Weights of a small mixture-of-experts language model, trained from scratch on English Wikipedia.
Experts: 32 experts in each of 8 layers, 3 picks a token.
Below are experts of layer 5 (counted from 0) of a mixture-of-experts language model. Rows are named up (a neuron's input weights, with its number), down (a neuron's output weights, with its number) and show model dimensions 0-191. Each number is 128 + 32 x the weight over its row's rms, rounded and kept within 0 to 255.
Before each expert's rows: "comes before" lists some tokens at least twice as common just after its tokens as in all text; "mostly gets" lists some tokens that are sent to it at least half of the time. This comes from a sample of Wikipedia text that the model never trained on. Tokens count by the router's weight.

# expert 19
comes before: " the", "-", " 19", "|", "\n", "=="
mostly gets: " in", " during", " at", " along", "In", " around"
up3 [129 146 149  92 116 208 111 108 100 104 123 132  75 148 150 172 114  63  77 134 178 141 129 135 121 109  85 124 127 100 174 100  83  97 143 116 139 170 120 156 173 169 151 141  91  88 134  59 144 141 137 152  74 123  72 107 205 102 145 123 172 132 137 126 155  73  94 137 148 109 131 133 177 145 131 170  96  69 153 136  76 159 197 134 132  96  93 142 162 115 128  65  49 175  76 149 118 104 155 145 181 121 101  99 116  73 105 107 113 182 168 129 129 156  95 139  90  99 140 120 142  95 136 148 164  90 140 123 152  89 126  83 115 125  88 157 165  86  85 139 228 121 152 109 141 137 162 209 125 117  69  92 126 163 151 149 116 124  97  97 117 122 160 135 125 101 129 114 167 135 145 113  85 169 122 129  95 115 100  83 164 127 126 118 195 132 153 132 125 180 121 164]
down3 [118  54 130 104  98 180  49 142 195 161 108 203 114 163 146 116 144 140  73  80 165 131 139 120  79 108 143  69 101  91 163  83 111  83 106 119 151 154 115 106 144 102 142  84  86 146 137 192 163 101 102 102  94  92 110 145  92 124  88 125 185 105 138 154 133 115 148 115 110 145 129 116 125 154 152 146  88 179 130 129  98  99 131 109 120 122 118 102 105 101  97 190 141 133 132  92  60 122 166 112 182  95 121 160 162  90 123  81 152  97 157  93 182 114 141 133 196 142 159 135  71  90 142 127 134 122  78 169 127  91 165  88  91 122  69 149 145 154 125 109 102 121 152  73 137 132 130 161 162 150 188 126 130 180 117  80 131 141  62 123 148 154 108 153 199 134 117  90 133 104 151 125 120 135 120 138  51 113  66 156 108 113 122 132 101  81  98 104 196 113 111 158]

# expert 4
comes before: " the", " ", "\n", " a", " The", " first"
mostly gets: " its", " and", " their", " the", " including", "The"
up3 [151 108 146  55 109  77 111 129 172 116  88 114 146  94 109 143  92 180 171 127 144 119 146 130 129  43 133 145 134 110 166 124 101 113  95 132  85 166 104 113 161  91 129 129 133 130 120 184  84 140 120 107 178  98  91 111 131 173 157  95 105 127 126 122 121 139 158  94 107 172 112 124 142 112 175 162 107 153 100  49 116 113  91 148  97 164 148  90  91 116  97 169 131 155 108 136 114 109 159 136 117 168  60 156 176 180 138  64 164 105 153 163  69 166 131 148 161 100 144  92 118 104 116 126 161 148 134 151 127 135 106 109 162 123 164  34 176 157 135 155 178 187 149 120  62 118 136 100  77 137 132 160  86 136 128 120 111 111 109  92 129 145  91 159 143  81 155 140  92  67 102  95  47 107 221  70 168 107 103  90  78 120 133 146 149  97 112 156 121 167 156 108]
down3 [100 210 151 142 136 126 118 114 157 188 150  92 117 121  81 109 126  50 134 110 100 174  73  65 155 126 156 126 134 126 148  87 150  77 111 184 184 135 118  97 119 129 115 151 102 122 160 113 114 107  82 125 139 104 170 100 147 126 130 201 189  96 141  67 118  68 120 135 113 131 116  80 125 135 129 120 101 167 143  96 137  94 130  95 148 116  81 109  82 156  55 123 122 139 131 128 160 112 166 120 132  92 118 102  72  93 110  88  91 139 128 181 133 152 101  82  90 127 119 130 128  61  86 172 142 138 104 122  61 111 120 138  79 143 121 136 139 122  97 156 115 116  90 166 122 105 148 120 199  81 153 169 111 105 184 200 136 129 175 184 108 125 184 145  62 161 171 127  98 154  76 161 112 128  65 129 134  89 115 139 142 128 140 136  82 130 130  53 139 163 114  90]

# expert 14
comes before: "s", "20", "S", "C", "D", "B"
mostly gets: " (19", " \"", " football", "{", "'", "^{"
up3 [158 109 121 136 136  72 101  39  81  74 112 129 189 145  62 105 135 165 123 122 113 101 129 107 121 133 118 104 103 132 135 134 126  91 148 181  91  90 167 146 154 140 146 134 153 169 121 100 124 163 152  92  97 152 124 180 115  94 135 113 100 128 167  87 169 134  44 127 110 155  80 108 120 163  93 126 156 133  80 129 120  47 209 145 136 131 147 147  97  39 113 137 185 123 149 160  69 100 112  72 108 129 148 120  52 123 115 108  79 162 111 139 141 156 110 142 150 127  86 130 110  76 101 112 121 116  99 143 187 221 142 118 137 135  93  98 128 110 123  88 147 142 159 169 156 118 160 142 132 170  50  74 149 112 148 130 118  86 115 116 164 190 144 114 152 142 100 165 154 155 144 117  97  96 143 173  92 118  65  92 165 101 126  96 124 106 145 142  82 120 125 104]
down3 [ 49 129 158 162  61 187 144 119 122 159 133 148 172 160 139 144 143 115  93  75 173 190 168 120 172  97 110 170 130 112 137 114 125 153 152 149 132 146 104 135  64 138 139 107 124 134 156 126 151 137 102 158 134 185  71 139 150 170 146 158  91 125  68 154  67 105 144 179 128 100 169 135 182 104 124  90 119 166 171  68 159 107 121 126 138 104 158 118 129 162 114 181 110 171 167 129 125 111 200 162 172 127 137 172 165  56  90 151 153 128 115 145 138 123 113  83 179 120 113  89 187 178 191 141 107  90 177 185 108 164  91 129 151 148 117 151 116 143 130 130 129 154 162 123 113 140 100  88  95  62 135 110 162 164 123 107 151 110 164 114 142 155 121 143  94 125 129 169  84 133  79  92 160 173 170  87 148  86 174 175 172 169  78 162 109  77 142 147 142 150 125 125]

# expert 3
comes before: " ", " the", "n", " a", "v", " re"
mostly gets: " the", " their", " its", "The", " his", " of"
up3 [185 121 142 123 145 128 129  99 147 127  90 185 128  82 146 136 157 127 170 100 135 114 164 188 128 154 154 165  83 108 105 166 104 101  93 146 144 192 132 141 136 159 109  94 143  62 166 115  78 120  84 106 103  93  77  83  56 170 105 116 144 105 128 146 102 183 187 103 138 123 196 140 134 122 143 129 132 137  71 130  91 154 173  74  57  89 163 116 120 141 114 163 177 136 135 120 104  60  96  98 110 189 120  74 160 180 149 187 156 160 176 151 156 121 121 104 128 121 156 129  86  82 104 128 163 184 160 136 143 103 134 175 113 124 178 123 126  75 131 151 164 131 170  50 159 149 159 180 112 129  93 162 155 115 152 124 173 110 124 112 102 121 101 173 114 138 136 139 139  71 136 126  56 116 161 105 165 176 138 157 167 169 173 111 128 119 136 128 107 148  79 103]
down3 [151 175  90 150 117 169 146 133 129  96 104  94 143 105 104 113 114 105 110 174 135 128 147  99 155 155 133 127 182 189 177 119  64 116 154 133 129 135  88  85  58 130 185 158 103 111 115 117 114 150 136 194 130  96  97 102 115  94 131 128 130 124 127 101 130 110 100 179 190 137 116  69  75  79 141  87 139 127 188 163 123  90 125 169 192 155  88 145 135 125 159 162  82 152 157 152 144 125 118 145 164  37 169 163 141 154 160 128 118 124  92 105 180  70 149 154  99 125 120 111 123 114 104  82 123 130 101  96 127 187 132 139 175  90 172  67  52 126 107  97  99 137  78 138 137 113 159 100  39 168 121 117 145  84 131  92 116 145 135  85 113 153 200 101 124 137 139  88 133 143 129 133 152 110 133 183 141 150 128 175  76 120 123 171 174 140 114 174 190  93 111  95]

# expert 20
comes before: "\n", "ed", " The", " was", "==", " be"
mostly gets: " not", " him", " it", " consider", " she", " he"
up3 [127 121 179 104 116 109 132 131 107 150  92 112 115 141 110 102  98 171 171  91 162 139 169 150 158 122 161  89 107 127 131 131  54 152  79 136 203  75 132 115 135  98 115 155 130 138 108  94 157 141 116  42 129 201 151 128 139 122 108  77  91 121 141 113 110 177 151 134 223 175  62  64 142 131  99 134 196 128 139 109 176 134 153 134 121 182 152 169 133 140 136  84 120 110 167  96 136  81 152 125 133 156  64 102  89 119 130 106  98 125  82 136  95 108  87 171 114 118 152 132 137 138 139  74 100 173 149  63 118 166 147 183 109 161 133  79 182 143 151  83  98 137 181  68 138 106 155 153 114 124  89  88  78 149 138 116 154 172 135 124 120 102 133  68 125  99 115 111  75 112 106 123 132 131 148 115 151 165 126 133 127  65  97 144 132 162 131 146  56  69 167  87]
down3 [138 114 143 107 126 146 111 178 122 154 102 122 135 106 147  71 101 121 159  90 149 124 143 120 122 201 145 107 106  90 173  78 123 156 130 150 118 132  94 111 133  77 160  88 129 160  80 160 135 197 154 119 123 100  85 174 105 113 135 147 172 140 136 111 158 161 142 122 210 118 204 100 101 149 141 124 144 132 106 109  96 156 101  93 121 176 173 139 113 157 175 125 119 143 143 171 127 110 134 146  89  39 113 112  97 102 156 118 177 190  95  94 120 142 111 122 156 138  86 202 175 119 120  76 122 144 150 168 123 164 119 133  83  70 141 127 162  99 192 135 149 211 147 173 118 120  80  95  84  67 140 167 150 210 142 192 159 128  76 129 129 138 116  90  95 153 165 117  72  64 120 120 138 137 100 102 122 159 127 151 146 146 135  93 125 181 159 105 163 170 104 107]